From a checkpoint of a small mixture-of-experts model trained on Wikipedia.
Size: 13 layers, 42.5M parameters.
Experts: 16 experts in each of 13 layers, 192 SwiGLU neurons an expert, 1 pick a token, a softmax router.
Training: 341M tokens, 3716 steps.
Below are experts of layer 5 (counted from 0) of a mixture-of-experts language model. Rows are named router (the router's row for the expert), gate (a neuron's input weights, with its number), up (a neuron's input weights, with its number), down (a neuron's output weights, with its number) and show model dimensions 0-127. Each number is 500 + 50 x the weight over its row's rms, rounded and kept within 0 to 999. Numbers have three digits each.
After each expert's rows: a language model's description of what the expert responds to; "comes after" lists some tokens at least twice as common just before its tokens as in all text. This comes from a sample of Wikipedia text that the model never trained on. Tokens count by the router's weight.

# expert 15
router:496491474525545526570481483483449460474538491540580518526535501494540489509515529613517525450545419483535509434462558458569454443456508520486493541540430442482457531528453567552577498576461454507513460525496480531409514447490531564449441537562574562576502579492467459485502508468506504541507565511596376560429537542472460559535488523532428526481540520505471561596514387499455546474407
gate0:542450515633535427478395532502562518576510429518469537555492660527456469511507521513532472455505512472504447561527464525515563592517483496524537482542510493538517376476549557507542572514499530510489556403547484494491452515424418476504484526347421478429477426495539527558495437582452555463420596446493487529451498538515548448529461512454484493541523582463540496474513408483461479456452
up0:503493517511458579508466520518491450465589581519444505458596451457535513555514458532517509616459540505476477493547490439477488488416576426483431480508557462514493528463546461583486517292487497398510460479549545354514500492548448509538494542501467410496518370562566636506546522515409463552500416479540514397573520481550503459491508509483444453473504473508552515509509525475493508494476
down0:542584567447531508450457529430465536468412444463443546536554524456559481487501398486576550515447486550516490532532560520458483514437394394423486512481474513457544467489526449449475436531548578432494507622495483528563578425503491517510507565572531557477502522533489656336440438484505525461523511507514526475533487464524493568492521489506600544504444458526480534425489469456567490561532
gate1:473602442443524520493586519516470529457478500543594449490524514554521335512482460461561479439472463472569513495541514530483457546551456535478557442583290491504455496433490524451518511552480470489519495459514484565447491476485491500439442555508404574546480545639531604589431491454457411489494440510507459521551515454441490487512411472503464532507509515463447702557491497505459533523507
up1:535449526549468477537482518507561397534517444458452542506408460498475611490478646471454504490491458469456447535448479456513572480549545457520449480497474541532457494581497491535394504484493518532541408546456482461525527464573494444489575482481523379523477480379510342478410572599589569553587560523488573415455452522581495475492647538500558507492497525478526511462507588493522533439503
down1:452549387506572477468532505542420454536450488522541499529605417537490420506528533603479465581521455571484536479487464438542482522488462544536495510485377477461540600522466422447547420395427490536566550563557521550522494482450526504494416460516512503438536626466472509502517418437506420514537514493543424561551531417416502519512461548500519539548521496510520553465476567561397537454494
gate2:537519549511544487482465434493513474529541483575460431560564464432587477457528493579507510549543548509502386544599495523555514508442584508504453456401488422494526317539501492427549432531444488542458563465510547466427522535401446507461466431523606427483508508517472388508418505554432492458512573475413528515465454533491476486534581549487510523470446536543457504531457647453593467528458
up2:403491510449503458559514533509483482500439533613517438508540465549511525511505478679514434504495442499538367443542507463467612451379460495499314442435480451452505541538545422504486524404498520507457546517476500598418490474524477526458504560497549459583508518553471491528528498563553461519457561470510431526482378556519478551527448530465548476520516463437493482452528589471524423459550
down2:483562485602468454518533459523435466485536585495501546553529551447533419566550492423473469562513562529510471528524610489510455611492526499407600484479513499559414522415476541528493487611488491463556495510570559413522560481415462462542629455497508589420438564504503408463517460462465441510418502512588451448516506514501451509500540374459491560513486518523470481503455498377519489598530
gate3:475501486474492483570464559547429513500496395503530492470509486473474496505504485516523462385475506444575493418527566468530482484481439487468505578502503536475461451435439523538540523436503513441433434466470474556537469479553534556435413560408495485563542548525605608450510561462372467504599596595472536509531516524494575499636455473538452483480478483461466485449459435603525513455439
up3:445524481450482485595443520548373481510450360505527539476471520482535606468527479488513471386481514444523484444473544459587458488476525496452544553452506516439458510445456546551553523454514491436419384455502476558562481472563564539469460550433572473436602559459607538497493555502419459486535524595505496531548557432535507488615443451540458520407518426495468509490463427551559538500429
down3:485473582629590497505488418430593521615579540495485489525406453517497459371519538413488490469512511455483456560545419513545522456454552494508468507431575377517481457502488534460442515523531455566496497385545498476495496588508551455463519450522522522521494460542566607559478450508525564592442514509521542565503464499536456501520485539480464514520496451525413568506469560564498501560486
gate4:513462468466478496555524468488349478507515470546500543486500493523547427481512421482457513427500511477571430543493539499472472542533413433458451490471508481470526471499520562458594513472544571488488476537537492546637516569591526523578533581468484526379567507514548409528629396497436434492511471477558503417476528428601478559475475395500506455529481511443404516385482512520529424516471
up4:546471526459487503473521512450604492560482485478418410533498473509481523568507623535476442514471498521493585510552439507499568478506629506560508505501521550549450435471490493585427515572544486475472591462480596490420504421461479470500505450454525433612426452524436553427398555554501575546469515482423502493537501562524576493452478523565487536479535472484541505557508549474506535548455
down4:555461545477558487516506407501504466555348498488449532647536431517421379507552524548550464560507496485487545535516432476482592476492463431495487506454522513505474486527462439493541536542524559505491546484587468491595545489524508541452540573516535451487486507566530454420478458560495557504481441578511482467543535442515422496574564433490443446460520459442448613489514410513543467635465
Tokens in demographic and numeric text: had after household percentages, %, decimal digits, per-sq-km units, and building materials like stone, brick, wood.
comes after: ".", "%", "4", "5", "°", "6"

# expert 3
router:572488502490530519496507399419561462494574431507491514590506574507509397436489567542561577473518478512490473526512530576564509457489554471463540500474364550412467497533487572527499536519504495511510343483490512415498592524421484433490424465518461516449429504455584413488424508504564467467427537460468435554586600535472521415545582573587462534490464513547502493499437508429540517564558
gate2:474470480445517528603572543558545511522508448538518535468486513490481449494499539585445468445468518492499553523481603471569464526573511507500467427528370531588499533449562515529465485474456506548503485448503512451392477542498464446516406529551469541479437545553512469472537460445526485497495515448460428556524640470464488550470557573516486529528526485498471491552580449485450332496504
up2:507559479566523467472349480478461449426506435469431498529562538486516541505481450482590533470562428522470460445503474494467544423491494606486578500543524522465470531544351551474425436529516456462489490590445496500625539497416460501538526453410555490468535415366425498564498502486560556457425541539481600477514472530556571538443400444478503487563517443512526530518363435488493577490423
down2:567399466498439493524702503493564538514448516552518431488555562549521416511498611566460454503493549497542491594534506458539464493576430484463351495486533519475488516518575413487500587487442471557483451457615520524395503539505497473478542518593458504479459496539530452595454549495457427577553427482540482541526511470464486489513561456472465504437593566494500464471616557545516431584535
gate3:425577448520477482443571431447526444441510454573507440501426504576547521568431536468497502474577434505510491462435506558501592456508425527458440558512468420520450599463411436557468458485529541620590554478467506529511578450499526447540561530503462474518450446482522541425551438481556540612609524491600473520478562469472615442403556504525478529469474531526502507575466491550539531481483
up3:495512383460432441458560404454559452494473522661608468490493496633538500535447565454459506510522486464501521460426619581536550580490473580548437471558409438498433545447476557512511484444467542525587522437504538494456521504493503437492516465482520548421448489511512469497447433436511496535549475496490410521495584483427653495446519526546478540456492542519433544594549508468485526478460
down3:505470567435440476482496504484412537513447494467522498487592552476466411523553440491517508536456458560449494561516528414417457598564526523506526436498516512477534448517555583489488528521435561420381424552508448459433424506489539530512452466496544539494448499534492402461410495532407498442525512446431484482506496450552493525587507470540575509549469424478489522474489477455518454558397
gate4:535543500496439576495545508488537617524449455456583496482545512506473519455467504473426417417446435560490424508497505554512555561470487379582546507600460523525510534482481467456518586502448558547472452471413491424546411529514474563438434514491316498471486479536548541496575523445478529526550603535451518466545518443612506524489528498465563475526530549487459451504498471501495511522525
up4:454525493455471497524495537491530414484506567578457510480396578503559474500508504584521492536460594494524453446464412472477471493580487601464436501443580385512480466491522445535486443556494472474458518584487505524492572441503478503541536512492517475547533538419422508480406553611569521506445468555594452457400425645443623516462479508552492507450550491492567531482507533512534470511557
down4:559484547541413535473558520523507667432502424506558494511422575453467506421445530388534433500482516472550456496486555477495529483477426496540549444567508458520484480601408506483464518484498476560382469581529503518498509565566453472478503565528435397442549518550505512449567473580603482498508500548482482567424426504459621526399489526540465522477547520492477502380553498504535492560484
gate5:580435480428539479507445463456502506563568456519530513627502463597504502483545454531527546493527535520476321522550540592531548588523585357629610495539483529457473477456494539589499546423487446414427420490468480484548499558524484463511426459437520502373457474487572485496399505509459495422463475494551424521565502535536530447446514560560520574550557558490550533516438453437508459541595
up5:516485401376442492468535552525576473484517434490464516510433486515554473582572560598514468479431499511507467537488482509498471553525489520506484472543482509457533433514431464457465591521549552518437455521564505481541479444507652446535597538626479530412527483459543487515410578523396442439538465520467565506493534570470510439486533456532490518421361474508538406471536563465484523539512
down5:477464573434631566562475422423523530423538518428463573486611492607468520505438480405503518513503451492401471601558543565473520541468557504581507521480572463566406571471498548561503439455464470481466489530459442521452541462462478519472505514432490447520444445491511566461462458514653456516432519437503341484501485512540482514521432508489485627603531539541487556574495418558534513536476
gate6:594494530429491451556479596420552506523464404279470521544522510475444467519480437479605468424492478481467453574487499518515438512526471447512553564453517484503568436496512451472556502512467567461445422550462497502447493463533434580417468556482420530531486521429422451449395518571517535483547561509551465501489519564588510468488584443484439498570495512471580494507498431527482514507604
up6:596487528526563494538481499553604512563554405508396512564642525476515482472448444421515535525516412442471560502534543461607466424519511583550620436432471524506542495415526522490534465515426418424502413452461558489396507467524415476482457523429463524480490450486437445585466496518476553413523485555479459506564477553454481464507517558442450572481450448526480500539516474472549532565575
down6:475536391500487566408561391489449481471519533561496497493514495571554482498548520391524517578516403512638484391489423464465500464473468525607411453528444504483359427470468509555506504581472495507542520471513509436445563522444532494450539508498583465488483440523477431558555485462456448430479419470429516458550480557372567559481434588547605515505481459468442482569487571580499540421500
Words about playing and careers in sports and biography sections, such as played, career, player, served, joined, plus taxonomy words like Tribe.
comes after: "-", "==", " was", " the", "|", "The"

# expert 8
router:509488552571495543511544586503428530521474479479566468473498499518445544451469428383470464404547466452483523522547491465528465506472548502515486508491457589512537491425477514515438539548506522496525504457413443577433462438577547588561459562451510546528481471546552592480620525489414475534507540473493536539531511532472496510425521543483444538552494442492497443511399491609506465534541
gate0:550455501498511514423463490403510502572445533541558491501551438568556512409534441483451450581529475488550487598461480472504457450543610499522582504520441557511531444589580456440320496460459497499548516441495549512416496444559554468541512492517466535549527492537581517443531512591517503427427467498467412472473429415439545523454508543433424487497562445541474561601575581494540471567551
up0:556536492527565454531507482462436538543672526600476393507523504522514523509393486486493432414447455512543559455433548556427513467473519527444503532548522450479460519512404592486560555486541437520493526495515454581500495494456477499501471438424469451477530453574471518458566496436487502520548461434507433602530594530489545447562556497579588480503464642545481412527474483481530526518548
down0:496598538497547554546500475463588520580578420478434517495425432528557479504532590517477481468461544500450457512518559507550372527502476421498426512442526519549472411447490587448531447484492551491460448421489545446503533502510496497592518517473475537456431447370527418439408517525533516448393543593564502494465577556489494416503522439574432489503522429447440525492539498441549579484558
gate1:512483484521530539510379571517508478378454488533446539548448490438456494492545470404433471493599481470487545490516549463593478524577539558586507503534463531578504441500466569453455496476465576470574559434485471477446562483541563470430580587519436545487496423435516517546579470504538521451505493463551402431504456534503533442455520531493383416548517481551419513453471520528454514577407
up1:472464499497496451453498598535567494618559477521506587524520518548459610433504541464522492479514527454549446567448580474486489538481579440515488512479491542439424451532464475472421526570417542565613429401425458461477537475415519498481477515455436483536489578629576590530526405567545535438454540503441355519485594558455482502531556487469572560472482462431530512549435413533544489518438
down1:527503534478512584585449561420472474432498504556558473493480598494467502501502424489473540485468552477434509620513571516507474514574479534505418493491588573610475559541550479588599549504515385450447538576538512532563435475455483548487451510550527505588513438475540494504550530436490508478497571503486494488528457473566419449406538471461412567531515500478474593600547521509519506471481
gate2:449446493527497438492517517492446573555451523493490465418485487480514468468532525430499401476488557507568457520549500422451523536551483476593454454492404375525400500509522625504463525531401539533491526391458547598422454547552451497444535549519576541586527469502519499515539475526486462546490517496557541475583550552450577409622539522569529495549370542481536396527524478576476559477501
up2:520631534388448597527481463512500484490475541447470505495447465476546569545523489543479491567470504521463539467506407559480529421530468438469538581543592572481598466568535409506502516423439520505488490552536480451565537533520566515545486483581516520481525521538508450546518527504489522523461520542475467480440444460521412536463483442416534443487574444528441507427474459523486507483533
down2:483474526435446485514465474606605461458436516420482496506468518394509528518503558491546469491543497476584566509504478565526455520543568498494483439472552404473495453501519533610472447504473518568489485477436400574434479482630591452509527452483541538455549524524526493557514554518440510526494512592535599473570430553514520471591489433495470355535476531542495455459483609471485529556505
gate3:470538561434534521477501505471578455629475501489532582568565509455566502467548480549366483391511527483528513483609552435509446585456510469551533514489477537489490398515617535531543479484525429396522459508473486579529477479527576552568419522481516548433423437555552579420467547544504443490499514482541421382495507478539488542511504454534504485512512481438598611562604475469430450573482
up3:467555484320434511497556472481524427587433468510468463592588492474506477447479474510522506538461591501552487469527536471459579530428516565537449526518589466475472508498490485560492510463484435472561488517512429581506488466505481609552462440596486500406490456497553539510491521472559457558476519513492469446500486561534482553515501462547546427478431464475516543443597654454505497457606
down3:534458528576535505467511444479483489492476552485550452449554511519564558471506573537510477391505455519526472496450513529504540532503505467561471443483520535461535456472504518606475510489479527580601516466397606438565598651515506450487591451495482548478539464436558490508479487528456499476445453507398450437536485441562513534554495513441428543548548593429499535608562475416569536498472
gate4:457468505546504471517509499501522531489527569499429427476545425529439445552455422482522485484556537454489456457520490439536590548480517468547477419504551521514475552384563483557499504491510483519524500501493470537454499528471557457424418617452663501503460508483539554472508506506482406486478552432528525504569466484508521458514551581449543575580460561518419485571546546406549411564474
up4:474530621546524504535632503624424454505489479430420534432427548409517518536475471550432509537514532498483469461536476531532487545462561460420524472452446474498547425430520551589528551427458535534534574505542461462483499505503531488455456621450620471483380480530460470486481452503432461556487603484523607499494404436482397505543509440470504539504494558416461508495465492492459452436497
down4:591505485492408490473380548434430539471522474417494420529537492523535504456571502448533482532439484598467476448478543483469519522569482502543524472515459507399521600542520457383540524528465500480599472554511559392521538463548465526491407415526486519453499610449513494436536493463516490412504444488453461367619540531566553538561494557606509512575459539525635421541518519471441525600468
Unit and abbreviation pieces after numbers in spec and sports tables, such as l, lbs, kg, barrel, slots, RAF, Squadron.
comes after: "0", "5", "7", " U", "6", "8"

# expert 6
router:441533529596541445446497469526463464495587546481544477564466486408491504470534528520502510537516477495459499477508499548482474454534528529465455554427591524531558455439501538493517483597514469604572568475475488499549438466499525551448535434485454475480532427565395491454391522425525451543502455485541597502537404540446535607561573506475495419543467530561540509455433571534530575423568
gate2:537500494456503455483483463502539463572509557495443480546470481455545503463537541511534431572481520513533420516468471470439641498449398533569508436512501462550462408494571488495430477514411434502509556498593493506505516511501425400486438503504501412488560564549514506458462472537398530483467532492477450516487506462537534529542420540545565474489522525492470508575561550408540522442473
up2:553457445488521474471474590599579482535459486476444517505501509449455444517545406474438458499502507479456422473370439435521579358454455528555492431556525459535538441556628498547534490504452512515502561461469410501487523531521493537516513435596572399461528613477452473517479564547503392493556503447445590523515447475476491509412523533532523551572443577507485535535567559484481503541482
down2:441537506426429485524490543497594515603403483521535477469597536472470498536551459483498508436509490430518538474436558503484582487508542394533563588503489481510497497517488493368478489505560465499516551523414517536595513556500546523514449457535519440521491612526624521527545422530519457479533523374548559512496546453535517456424414537500553492542523535502481475446492400500498486558427
gate3:485577504471480489509499427489570470412486459529427429461517535558423463486528441520473565372490497489468508521439517557530511456519447437540446518432508420540540589507496474481551489455427603513480492520436448473368499591549534556480450515503569423529528572469549441427573546481434502516511522554442443522486520596540501526519469476632503483493494457464520521499508475503486469513556
up3:444528489527501520549511536458476616587485552456547521571443453422548545539502563494508377597478484499545463515568444475464525489473503527435472458445500507462507447515524507497485507589540457549461517496590603612625504486454422487534545491523561516470511462544466526511423554540579543498471470547544538472477487454443556524466528492424505517499516554508476480413454551524550487508507
down3:534535461517460461439474386457415431533517515514553459508490516408512604537429476410550451460486586542586404500473499528405514431450595460518522513472520520527489476482449423516459587506478473462533505440544617485460542518470454523543540599469507542533464521530475655541508457455463530556541475597515517488389466472440531490481551496422533550529498549540492378448531497459520451508432
gate4:428479492509512447474495491530514506515492552505615498514418518532475386544547519544554497471532453523479576477433452470490562479468461485501454541560503371395459535537529514500540492522421473582478484503509536560505477531482480557513517481508533477396502409511553403478471541537611594644513492384571537533549533494489504486431499577558491570510509535468391567485517548383583545399535
up4:430425460470490438545529499502445496463488476528486448495402503573546408549498568564566508509484452524501490516526437551504558496432467513501482494452504465489497508464562565519424487468456504544433463525576515551458512458455426507473459488496573509478453451474535426558555514558597596531479574384567505563544508520498507472457481513572554598503442509474519533389512495425492511390528
down4:523461608526515520483527478444448500486522491503527471519493486513502536565486440443496438377458551483502490541482502442444470513542431464529603479466503504543551530487544489495564548410461502475482472515591497423442456508540472546545494551547432530522459467514505483391564525479423544523426493601508555478537503481639481467560439408539360523452535458445480464499523491509571480570443
gate5:523559574481525514491433553507476555474582476457462510359427454472507444420486586548461484467491543458512474453505512522543517604462581438538539323491512525446471445585518464548563478445545523512505510551593482479469457507489440503450565536489526449510468517525518518455507409489518477490598476526486550545549444559506443522481515516518529446610461446473477517512517458512482501502501
up5:517473437557508529543488469466513495479509508362452390535509498542531553599527508557538514539551609543472419494454514586557509429603509420514505503452503447440537655556414464444526493523476562495501403532484566456489536459502479435503457528551505436535476535482498535467391576507528548492520423547544488509507483578541449279504449520505349489485432490477457494496435573484500563494528
down5:525474529486548498531504459540521583542529495480517487458448487411485438558494525466532493493456462498548528465489432567599469451464590466482528557472470557547491521466453573542498498517514539630471507464482508452577497518437472600637577428488527576570418446478494499477507539412414497528546518500533553487568564399527528518413423467550452483439519472523494455455539596463556521465466
gate6:472500475482523448544525497437500559444491391473460519482497467525486527571528402499544473535411503514504470524553410549454524454513571441484465469314520506620587519488526509557505550561547532491492498549526498476485531506531467489429518491545492339599515493530394517479437487450461490550428478576479445514446427527482462583569512440490496468532532513506523461401580474463478496427548
up6:577509526598555486576486538560565555440562445548407536504520518471499533452494441447482538542532493567425535538458498389556449447555593510555551373432546618552531456475546578528441458535497458526575419487430589524502479476553471453476499437529503502496505543475456559562538431430453441430429455537583445509538448504532411504458471512406499508530523502535528521534546526480537512588524
down6:548477517589470537523478531501561431555561508517531451514534500437560514486477579417513625558525539543522556642422631446623417501534476518460563427569439509385425519481448523467447463523518450547599439489501568532556505519563534552435494555539524631402536495460481470524566515592528482426421533423512483483464560532471497364608523478479441533542473492536432463545438552530479444599508
Wiki heading markers == after paragraph breaks, such as ==Career==, and paragraph-start words or verbs in biographies, like During, was.
comes after: ".\n\n", " |\n\n", "\n\n", "9", "\n", "8"

# expert 10
router:588485554472526624449573397500433414469550488421484473421463570565493504474471467449441526522448468547426447585521481594417513531470550538445576520399521504534571577526532481488526440479491455449488489505462501430622432463536579609521525440520509511494527517460444454482449559441478496532415560557402562550504489467555438507472575440435524432475487446548538488480452588557508499517489
gate2:408481483578470403509486584498494472505660477455478562604520501437408465543482552546500451532473586528521538471590538451461457424560545525503381576449487482442497459468477415457499571500462424545504516447541522483548577490581369544416529526508502425557525512530497558590527561501462413518548539591517460480527513449483480386437512439486557507515557508481617471507503442410535497453523
up2:566498542370533549493529554469492569496445521455459529486438495563484537509526375541526480480479498435489436531440430553548511571435498469586530444546455507458487445482582549595510536501535551451538523474465533446476460477484517594560523555437588443429504548483614461483517483478593511518460419391455534484531480575470537517457458525552437539594430477449482407536411546522511510533485
down2:479521501502497443471504602468545540501479460489416549546515506564511532458513424439522509522423510470438366534484463430444540623580494489556540414491425530424545543519452521459525475552574540544446460527486440357572562616533440570531506427492551501501595586557498508482622431478565510484492392502485585557458475511501509522392605456420513549507416466491439511476484503573513466484512
gate3:563650495500543476438567568556479447494508553542528474484561501506574436436523423494557541474503466561483398524563562500433485497507494551507541472502488531507615460450620458571509503447442456508606576493470572522559477497529460555546495439524580512393538512502472474498497535466567399466426453470538589468609429476492477498487452538408494415524470473518505481546530532416486454598464
up3:518486607523510439456502483486534540522555453440562500542397503501489457442456487581528466482544535462488483459558488576606485510444548427500532600468479487372494504383507567531510554481504483537499506455526524505573454466496561537438512533531490522503433385458515422476485501463518538574512475468487478560418455503557558547589478527541484490535514474512536561512446412501433534468516
down3:429567477447513546468498518562562619586506560476473395477533469451378437560485452477474447511454522562518588441517502422426463509445496508509488483473497480507568575538544484594551459559628486498561484505522503506396507486459442498516512468579595420461454452523376535587410556376560470412516480623441529453543538524481605584467492534486544601471513533526480565413513486414513458503469
gate4:627428477554446562446537503486506588472481426451457449556497605509502549531478407435442452374441544509472424552521440511442484545566496502454474511463534472444517521534579396478456481448474494475345508391495467420495442430539458528461480488483465480428499508527480522503513603454520490357478496567501489534574532477502457467388534513534562560473442482517522409489522559539477492498504
up4:594424550550452542518534479515461551419492407529466455415499620489482550506469397459502523388489510496458463533518444460434468545607490515573472604442561448463471462466573425441476485540453466444498421456469460552497464500467442611548525471478481450385505528483494511529564484472490579364458512594556509527544488453531505432397600526578561565486585464507490414487462494528500505505582
down4:514488509543466397493481439596491548512566575555500488568562493527511495478415546504611511482472440559453603465486551509556492549499440524391530517517554598556469379521459584457462440419433543505508503588501602509515559634485458533508495540484547508524428449483506482529535409528518568473450497461525412467420463510443496499468531527511484480506495593501539437493457488486474559450572
gate5:484437520475499596568481443484546486538533528520517449420528514498420399470476421547536476499510558485486477471516505558626485450483386473498502539548416444502533532519492559517447464513548556556543526564609429513484489475587464539484412482574499556468442438544528551520487535447406517552512460458512544537531522441473446520488457498521378552538485555502568514523596493440485504495510
up5:501521421473454452533494520462553478519462520624499567469447544484531396486535464502564500562526415494525511500519456461535485567599537474419439368610527515661387502559425487585508458552564413583552445640511495504489476585403534508520464474524444479458531429455514427492482562474592539452451501503523468496513428453447454544437523491526500489535546545473456601498542405492504493421563
down5:544544536508612497575559497567626542547540518500496473435518506571486549528553504538492555506485532416488544546529467556531526291377501559449436430522552516502521404458505446484457501479586507421584462599523532507479518535465547421496475442481528437535446438494530543415479455526442510528616517507391476518467439466546496462486472443500558423534457574501542563457480529466478581504551
gate6:566538549527464540445565464502488482456432497494508463485559477496546525450462386431482537483506458423539586489391445536357518521556494476551404600576512494542509451530464508480462487515480396469512531484470511504466437514460477626492444468463543456464538538579465598462502531599544500465512525520538457446457563548334485464400547470514535598488481507556563515509489595576527523437489
up6:688554514471379515453550445495524484529512457527456435534477636536527541439500420460332525402469533479507535552537472608408485620540557511492493534388535496469576489549499427546477453469494437486465489480490446390409495509494507543524468493509427413471505515488409572489463561479578478435480511526418449544534533471377410556468528531513493473519551569583548485553468544503472484594540
down6:506510535538559440480475508602512500438514523485493492483500493544470453488446557487568508512514378488496590511438517512581479509466417484476554480512595531544480448501484535513372417549413546506492515540526542458523520558453409614468457430453555576491505480506479497549579414451424579511434498478600498509494515580487467510491595439537521534452512484502519464462505552512525520413540
Digits inside years and date ranges, especially the 0 of 2001, plus currency signs and table pipes in awards or career lists.
comes after: "2", "3", " |\n", "\n", " Award", " Awards"

# expert 11
router:536441505417454563500518538580493516476477504447497540597605491507507519439456489406479467422394575448486439525499477464479514580455555449514532460336603591583510461555539485551452514480524511473546450495488534454401495515572460507524558454517413531451470498509467554534572447504528395442453487600480525479539486477440452516479581499440549486448522461517488482541463464444566426527493
gate0:586508527408494499493514451485508497535437557504556533472513517417604518515530548570486489424439441413502547484516495538540522488632543505470556494486508450523534634517517478425498456548554502497489523458431404545459549444570565525347507500489463410479594546483562579456490572518528537506463400420483480422434433474470496472477511530490526521447493477477503479547449526437522515507527
up0:484423500543522533476509617489508550431456471505414529517473475561358447510465454513452493562584401579557514488530413460451502471379549502480481440520527502458468408427545520521540547482382463466422552501516455533512454507516385450638501538476565571565501474505452447524500369556440529527539498514522503509644480493465554557449461530540508499537429471516537520516538514551473490584431
down0:535541495430481477505414568477461502575430515523526562413512575496477472410518433409571444479454577551507477418383457572510477519522420435514453486476505447454530606565474536536577470511574545544483565476439449588554500480590492598456458490492507487467500547470542512511536610542470434539481467521480627502559508559382453531497430438522511585499531546511474611462465543540499434523551
gate1:512432548522521460471494600444432522509490489413529458592459505425557472545455537504468571488510527497515495410596508488451512469498488504495491712526503510411568458475468468484477608432486499536536460532478484515528490523447425557475570494569497425522394478531552483500623388486426469466573550524541456502495487492482487479509473541535473493445472452501567482427427487577551437479375
up1:498469514492538470460503538515446533503578503473493483509532475492515550432418554441544613514575511541542486407512526479526494514472584513524467467554566570483461473541497423531456508420538507539572511471430556530464416550467503534488528478495531494437440442501514590612538323500481432503526592449618466497590480422427451526489506496457488500548611554537537553481475523407550494491498
down1:506472521543481513447589477519581535543460403575452560437543455413543467501526424556459458461473477562501582564527561530517555476465550433534457436543473524503518492517435539559572614398591564485502481466422447507560474571529571456513529434412537519434473516474590578444491461478510482511539468428462585520444463558537464480584523422506523488569605448521456601492496524491450503499519
gate2:538483491536654437401544528483558507493497492538428418637492476568503515550480535487446425494508529495535403575554491529492578533534528545539528532444499462534479444456484556497578507485452455550487504551439523550466582519541512463554527458537455437409447444564469574444409565553552465476404545518378521494568477500427555546445565568530559462514542517558560554580369499474539483570605
up2:474491492460427508513455479561407542527476513448506572446488479445488481472465448555566548557481451500547525481459490499505500529465422516479445447563480504588526587530517435447446480485435493460540525452536451456525485409479476538509431538468524462552620532430548448507599408530450541511533443496630515505450560573562500414535455432408470504459453505467454471415585450531506495485365
down2:478478453575537505479609508489444557524552484545508578574496509470429487498429478432441505483477436514483451521512466374479545420557628433510590511411479429569466463388471645416463514556489472532529461555460513523456530446379503554393525462491529533469551400485459578454474446485594517495464574493486545566451479541436499501508613478510548421428531501504496422581437506443553521552500
gate3:533440559512502515481682515524505592497346576485593450455527520493424531476473607430457442418548572444489458494499526487445565474387523441522563452549496491551517446502526418512441556545522509470452470426424432627354438529486441557518583594562491467501473489525525535486519461547468491476572582490573429436460498546424474423480453553519482524485453460529532459538453591515522494448474
up3:637574505520514592530460437532549498498527450489499537498517536516479530499519520516480485500477552517438548415587555502532495455555524441467523544483473440454538479607533517413522496509433395456519469463479491476487539523523438522428492431553507512586527455506500488524479589512504452527530533567412408540441469483498437465563458431491369486538433452572539502444482509455506496497564
down3:491537501597451437499474508467545460522464449555417441510472462535524504535488453560483487586522456556447533549543589501501504498507505575480550529439513525475538421501579595444488552504466426391472478527609438555569554541532562561455533423561514511513481475517480574472505412502516463443501594521356550507575525431469536490498512476471460489599515465524496500547515488484433557509511
gate4:530524485566548575504558546581476582450567449547424432481523552510419479455433438444474504443427566508531484508566491522536476493512509435575492561470485496484553471477463521536531519480485516478427496432464510592515552467545417483642387468506472519475537538496569508538530464461537476487421455431492516541527584544544527488414554533496521464511539537507483529449474529469514478435430
up4:501553474632412472398443448549502506505514466492533529522481530554538487579444566533524568544449557542470532492493470531560512332563532421502527503532472436483448584489529477547511548463465548487585560512535482448439474478550497479518492592514446494481492478424528431517565493508619480535505444471582449488503490519387473475560391446503433511516591477405591523562513473491506409458478
down4:512450559494443545461547447511505427592494461478463490546452476488417481453541415436551411458502532540521531492439498442379378550429460511448435539514457556513572500450451534518513512477543518522443490531477531422480469509564459540546509471562553520521540497596538577397516503444502510585504521552491609455517513492522558539467500482473474479392510548515384473507430482481532524562573
Tokens in album, song, film and TV entries, such as chart years, cast-list names, episode, video, and the 2 opening years like 2002.
comes after: " (", " \"", ":", "\"", " by", " The"